Weights of a small mixture-of-experts language model, trained from scratch on English Wikipedia.
Training: 446M tokens, 7008 steps.
Below are experts of layer 3 (counted from 0) of a mixture-of-experts language model. Rows are named router (the router's row for the expert), down (a neuron's output weights, with its number) and show model dimensions 128-191. Each number is 500 + 25 x the weight over its row's rms, rounded and kept within 0 to 999. Numbers have three digits each.
After each expert's rows: a language model's description of what the expert responds to. This comes from a sample of Wikipedia text that the model never trained on.

# expert 25
router:493503510508516514474515509498474431459506487523456487504473483488488509548424441498494431477516505542478506539511448508500494473543473557504501497508479552500512519494494497485505495498494450
down7:529440516495492532472501526466508492471532487514554512493536493465489458478527493514476467509501523501498518478507537511534488499514464495525528517491512506496445492494496511507499484528510505
down8:476495512495516448512475473451566484523493490536500492457491461515539504522484542505487502523447514490486451486489522522513502517492486490482497497555481522497498483524494505479552516514492520
down9:521507509466503494528515486468475537495526523472476512484492490466524510465465535483550491497494538499476517501503536523539492511463503483492494501502473484469507524475459485512475517508507465
down10:484474530475479511516537531500516523498510472439529468468546448519498532503489515484501503475477489531477502500530512501510501517504508483507543464510476520514462472486538481483496463529557546
Dashes starting list items under headings like Notable people or Awards, and "of" in phrases like member of, Department of.

# expert 48
router:485489497544543444489517473502485539498498538500529479512513456531486514492503465482550460478478489508492499475527467464546515551542507517459499504538493505505478523499492472484536518557497478
down7:494495478510482503501516512483498485505523538453499492481502514481479500498562485505444509483517509482534481490483520462473519478467544520518484530501510534540528522536543486497490501492479529
down8:526466507505531466548506458434520475518490447478502509447502493481517495522516550473514465460517490490537507481493461495483481515473504525497477510532521498490488492491516552467484500502510474
down9:506500521499529473499529449496499507449518500500545526496519481497477527500505487518531476506479507512494490485476472542489516494489534504469518461491492504471522509547527497498502472483491526
down10:460503488497495503455502491510535486492489478521513455529472485509519502519485534450513532469520513547472527474455459498479545513485518558504525462502489491504522490525514490450509469490477471
Clause-opening that, which, who, where, this, these, if, because, strongly in census text like of which 31.2% had.

# expert 17
router:476480485476494495466541506517453493510502495507542527505546492501536481535476507509508487487515489540496522505508517510493536527546461466482528511488486467465518486500521497502487502561517490
down2:497528500508464499515529456498485550515477516478542518464496506496510512517508486503520505490489543478448474476456506474482562549489491489492516489511515521493492498517499491483494489494563475
down3:497476535495496496497518495469476505472526499505549447490511512455490509518466476485488520515503496507487505505531520498506479508521499549493464549456498552505503490532502492498495500523488514
down4:479542505503472544456524487539491547501507540490504476511474519528500531492468486501467481477507525498481476497463503459464509442475453514496529503495506476514546498497498523508516530494495482
down5:508504544513490511500499467501469534480519506488508512550450514448487477456478496512520474482481544511485494502526499460531520461464475497453523469492489440522485485510476493487482505482520518
Main verbs right after the subject, chiefly is and was in opening biography lines like "(born 1981) is a", plus became, most, so.

# expert 13
router:490520483508507541527492508497485497502486441496469483489520427508463513492509510481495442527498468480492480539488508543493554520555474512532519483492480513510477506467505484475516506537533489
down7:521490506497463551494453500493552454495509463520491508454489478480468497519531509505485538487463485485502496506455478538471544491497484490483497517488468503519506495496505523557485512467479503
down8:481491438546524481527492542526516457493527501501507448517493531514521523521485485519517546491525479498525511505529469510468572532525459499496494545471526499498508489529527515468485545481510479
down9:557475462486455478490467529499511474500479530483496501510492494474494507522478498508463512522505489501479461491486502504517485494517526492449491495528468509485497479480516451501513482483507490
down10:475499467506506535511521511487510486476475523479487514531475529523522453492513475460515489502523508465526475555503492455486495507478482520528503466439492532529536495486473499474541503504472518
Pipes and equals signs opening a table row or heading line, plus header words like See, Genus, Turnout, Bronze, medal.

# expert 11
router:478499519491501495506516509502504522491487501496499510480469497544470428524532486499546466473513488525508517482510511467513527501534506485494465494560497523496501501444490494528484488554526489
down0:487524499483434490533504468514525483503511475491496512489493487521493484484533503525500529465549489449502511498476485456496548483524489506505501508520468510449469571527463487515531471506445524
down1:478480512504515474507510475526524513474483525514540492470460478554438510503500496512466492474495543473491519506492505496455517543492453520513496513508460464488484450539466476515459514484501484
down2:498508467474496517528513452467472481476480537512509472484501481507506523494498498484494497486499465475502554517501511503509527493468486504523511539458503492490488490489489520513455493473448511
down3:478502503503475496526516490456556514514506439487506527489532523490484527493489526543518472493489497513508544498453481490490530485514520491498515526498478500487543495522468502503491505510504533
Prepositions of place and source after verbs or participles, mostly in, on, at, from, such as driven ashore at, served in.

# expert 31
router:491510502502498538486493557512430507521497463505541537496449526535501527505504510497517489502525449540520476467515524496485521471511524481526475515549520510484514508464503478501525489546505454
down2:502506527537503512493487482525507473469493520513498550469506496484485519537497561508491509500501524508516485507489472500491452466490531535512485452504533523557447533511511538493474503461473485
down3:494471524545497540511496455493468446492553485480511500489511529464523483473497457494505485503467553491537536499504526487521502510484531496537507537501446538530498486478453485500510443504513518
down4:493479498511489522453482506521454511493470476526467515509522478518468500490485468538481532513529471519490481497500521478475529503504437504464490527455520473542534514515531467509500475471467561
down5:504517506505503497463454547477475526528477527449494511506450451482522525492513503519501509529504530492491468453530483472488505443542508483517435484537503484537496515477484503497501543529473490
Short stems cut mid-word, mainly "at" as in be-at and compat-ible, also sp-end, eng-ag-ement, d-ying.

# expert 22
router:492470503505510502509501512518506523469478524474529525507470514497476483502488507474525511486492469530502476500513478591463488516515519495477559519506487527497535486491478500488503498535500513
down0:495492480477477456483537496513522493477530478536501467504505488533529517548490480457509506510490491527507489456518457441504488494507466522517475494515526513499517569501521485503515512497481527
down1:491532510472530511478521505484496482542513472490468519496471490486493483499493480533437490485549501476472479506475503486495510536452487529497477468511457483479528536458499534474500465506454487
down2:470514534502542498500524495503506510532495491524519518447527486534502481449534505522526495501533540511516462497473440528491506508490501460509494475480510519488515503496511460495545485524542515
down3:491536495484488477544526535460531545518487497549482520524488496539485506511476493508517513488504494508528493499491447521501552522543470496546458494488517484551497476487477512521489524517524503
Word-internal "ar" pieces, mostly in proper names, as in Lam-ar, Buch-ar-est, L-ar-anjeira, with name starts like Kar, Sar, Har.

# expert 0
router:506537485489503500473533503500517527514529501489521471538563467510463531492503497475508489494498498543456462475542484509478480504510533483510487488492497478512469474449499456511508509565474475
down0:509530502492473489505509510491436498484511491472504523468524544474467461487503489483505518567507510493461502468526507489517466502482529467496540478470525514533484540470477504497509546484528499
down1:548475504514495518526473465508508525543483484514519470515485514498493493518459493497555457499539505538474461515502506487500500542477521451486491506484495496515490462478524513504509498508469531
down2:506468498506451507517476498530529504507546514500519493483543493491501507468529508483524522487490475499514497482514526506473504524497509515505526485519495478489480530499508508520513515477553517
down3:483477481481490510466486551500457510532505449472496470494507522511503500462490468503507471520487521483500502543507493532515530493498524520519542447489494520490503481463478477556482524489475564
Mid-word pieces like m, al, ial inside longer words, often before -ic, -ized, -ical, as in oxalic, autoimmune, chemistry, normal.

# expert 23
router:458519463520512509471548519525488480529494495473516490476497510550489516519501500483526474509495492519507486461504511529473468496532486501511492465520476441517490487458478490498498486522461477
down7:513491501502502481522485524508495468474537529471489509487487426475463586476492494500468451502534550471480518520529491512490480513537502470455512510489490464517447494475469499529514524497481508
down8:453472502531495505482499558498522520506513544510494506456459474508542467511487512459500486495482540533527529490470501493502466501514496494520517507503531501479512454533487489519502493498501508
down9:513493493479498537497481471529508514496468531479534512525484568486494467466499539440546456525528513435507461468479497511504470501515485485489497512434490491444504524484525501494528514532501511
down10:510519475529584522480531509538509483554505494508511486560491498539500517524532529514450486480499538512484502534502518449510529525504478494461502462543502487479496526512465492483490480494527513
Past-participle verbs and -ed endings after was/were, often in passives followed by by or in, such as assassinated, used, discovered.

# expert 30
router:467490537479501561488487488490491496494528477508499522509466511494502520535499537559493484491505488517510445498528515534471507490526497505479461485506487488489544502466474483480544504577525514
down0:478497513501507507484492468482495475470492517476487515462520506495498517520484441515529516529460520484478502533491477511426495520523519513488518501467495460525504519516530461502533509490513510
down1:455500499492446530530494506541535470455511582519507495552535458469478507499489527533481495523505474487476498484491517456517526490503531498447500456497561487505492515527519498477533518448526494
down2:505483494462507507493498472469502483559497486485551490520480435489503497471502538511510539463485492499488554490520536519562512520529506521496533486470521464504477460498513523489502513465537507
down3:494497442541496539499536453492447448504497466550540467554473477400528458504484502506550501484484490532531501479490493497504528497523489484527519506462491510500510534521501516499480513487466482
Infinitive to, not, only, never, just after auxiliaries or verbs, as in could not be, in order to ignite, allowed only.

# expert 50
router:488456476484506493526531511538486477517523515497502534495484466535476497496512494490522505487518458481504507474511465506517501490519485531495550497494456557504473496523474508489522479491489489
down0:513475494492513478510480526494530523486517461483486472479494552486498505519506510498510495453488523564526418526496516535478511481496487483469535464455502479480505494491477517495535516492479468
down1:508516498516509486477496466495498487518492525492473514485494467466471477470541537487493512542475506485510524460515510449493487507470526526486473559475501453532479516511526498496474486477474525
down2:480544499474479481523465518488488519539469483524501491503570498494528538483512516503508524502502547409524491491517457495454479500484527500501494482504527487504469488530500509474513460466546498
down3:503493511460509526451480531469481528505499506515518479498516517466479467491450500468524511489509509488499489482446470550482503526511523481531475480532500482544542496489535462528463522512462491
Suffixes like ent, ation, ject, ference closing nouns (Current team, continent, Student, goal difference) and the word time.

# expert 40
router:492493505517535470511493503540487513502515474476571504490470452513499488506495501479507489471485460559479491466506502559449494523529509494486523530532474489493537480480495489488499493530450475
down2:491516499478476512466505492508474498535473527499507453438485492501512477507497536497516489521507482529441486566527500536478481524473443534488523484509511511514520495472484529520506526505483512
down3:505491510469540522488513510506483471459512527559456539499518499470483501553506496474479528495470518461509488476470496537508509499496515502524483524537474501509490508519480510525532498500576490
down4:459492511526535497557482479468505508516510505466501481484560509460506478507453510522481504495518520483521499476466513561513477517498523493527502463519482499521487476491525558472511495507499515
down5:502495534483509514448516515491468518486487510505501481528494530497519480483507509528472527521536492535491537509490493498505506505494488533537513497472509462499490489478491501469452517491587466
Line breaks ending list items and pipes separating table columns in filmographies and lists, plus auxiliaries was, had, has, and == headings.

# expert 46
router:448501512463481492473511513497506492458552504495522541495486495493455467483534493479511511523516479515486503467494521508459523519496484503478497507499520524458528477497447496522485467545522470
down7:518492505477527484449490480545508512501519487502471463524524507482466520495471517487563518460507520489478501493509518501502528516516510504499469522506533502529484501501511543475487514484514542
down8:518506473529493502441480503456521488505540494493478532494489471480521497513474506473553500528524520513442528459489531497499507427483497457512483458517505456487484511506502495548500512473493487
down9:546500518518522488478499550503552488510522520525496488464503494474496493559519481522487485493520489484523504526486495502457508516525506521463469476474457471474469480538487516493503494526452549
down10:514518510515476500475498509508491493500462509452517514492529503499487490500482495498472460523539509474513449481475510477512508500516516469525522468511506493469486438534476520500562488500477525
Single capital or lowercase letters inside proper names and acronyms, such as Hunting-d-on, AFC-O-N, BM-W, ROT-D-3, plus Arabic-script bytes.

# expert 62
router:522468548541531486471485496539488500481529478465553500506490496483480475505509437531494520486482469518436491497527443509485540503512474422512510526523488510492517489516507485507510469521502492
down0:538514513520483481507510509512484460515487513435509513503450487474505473486500479508479505488498484506508524484505465470490481532506491493483488573477533509490466499508516473495496490513512596
down1:543487505547503472479495473497524539499557489500497515510532471508493554470559487516514499489506521526458488510459479478489502515497516472499524475527479528488503565503538481462508494453514500
down2:484511492498481469476490559490498539511530557511504468516496482424499496510510519467494510502513451515508495522493471515505444483522485494462525544522486516456486507499498500487517513501435496
down3:493503506518517498499458507477515511516482481507533528465500483495522485509504468468493463456510487525522530468488466553451507468499493525506496489470460514486524503505460530497491516517507555
Ordinal endings and words like th, nd, rd, first, second, third, former, as in eighth, six-month, formerly, plus dollar signs.

# expert 56
router:497477525524535486467502488537457499467495469448525495506451467495476482513488492508554464473473487499497492481507506556512532528509522454476502488555485535506512499506460538498502497530508492
down0:516513500492478410480515455530514493493518524519494500535486501461521538503548517516514487482512492509482491477505481492474492537471512460500496540511505498491421516486469502515507485478519528
down1:478494488537526503518486484465470540504483498517448485500465480497520518512496480560535506477488550497471520511464495498511518519501494539504512455480498511486493561505485500484529460495477499
down2:499475533525495544509506500519488513511526495496440501496470495517449476492484517514493457483524499526502511484518495503516476503463503544533494553526453493494497500473518478476473509508495519
down3:487475517495513519495490489502488558483532478448492464549534507517530507518512530480463509488510480463481476523483489477550510499478495478529504454472476540544449544481511510519485517484430485
Closing parentheses, closing quotation marks, percent signs and the word as, ending quoted phrases or bracketed notes like "inordinate" or (MVAC).

# expert 55
router:510515500516530462498485485522507507472517477497520482548461466546492455552497484483521497492501493515475490492496484512505504519551549476492509488499516461487544508483455487530525476528461487
down0:509481448520475487519479474507501486483497497550459487549481524539507552486533477510514504468504506507521465474514506481490513504510456500454464490518508534506489518540524519488492472491494493
down1:488479476472502524506532481496480481520513486490524500472516444534482523512515531443490488473491488507483505494493526488483491543504506547465522545496496530560524490522491525495555526520501442
down2:482530489484488563474536506517487496526508482507498474535515509433511504428469520517482490503514495494466486502515500476492464508437498539504500530481512487488507501516520514486475492543514481
down3:511506498498459463506459474510448515528504568501523511496533485517490501495490523501540455509483454492514476509508476470514543475450495523480514485534508520489504553506531492447535483521514492
Prepositions and time conjunctions such as by, with, after, into, during, before, often opening a sentence before "the".

# expert 6
router:516506494542525468489472501485505515517539448468528512477463468468516454532459485512515486474505472520487480512500479509539522495533507477459519481551496477500561485473463504481483491532500498
down0:459486528528505450511499522483510509479533511478497507491546459456537519464480500493472483521531532427548480468504469490528510487561515497480521495492482462477471480452521493512517516494481507
down1:498473495480475530488466485497506480527489514533477529496521489551492539496490495535464462529460488518553524469495508512505449529517501503523420443487515510470511463563523530533465519512518495
down2:496556480500443509478458488499478538499501513480514477545519468520484506486505476472501568517529480464530471521494485468481480541489468498521519505517522531478482501450502498473516521487464543
down3:518480456521524522519539466480486529505485446509465496477494517452505430544519549478481484510484484528456509524526522484464458472476449495447511495474528528476499483497485517552497511505483509
Coordinating words joining names, nouns or clauses, mostly and, also or, &, but, than, as in Munich, Paris and Berlin.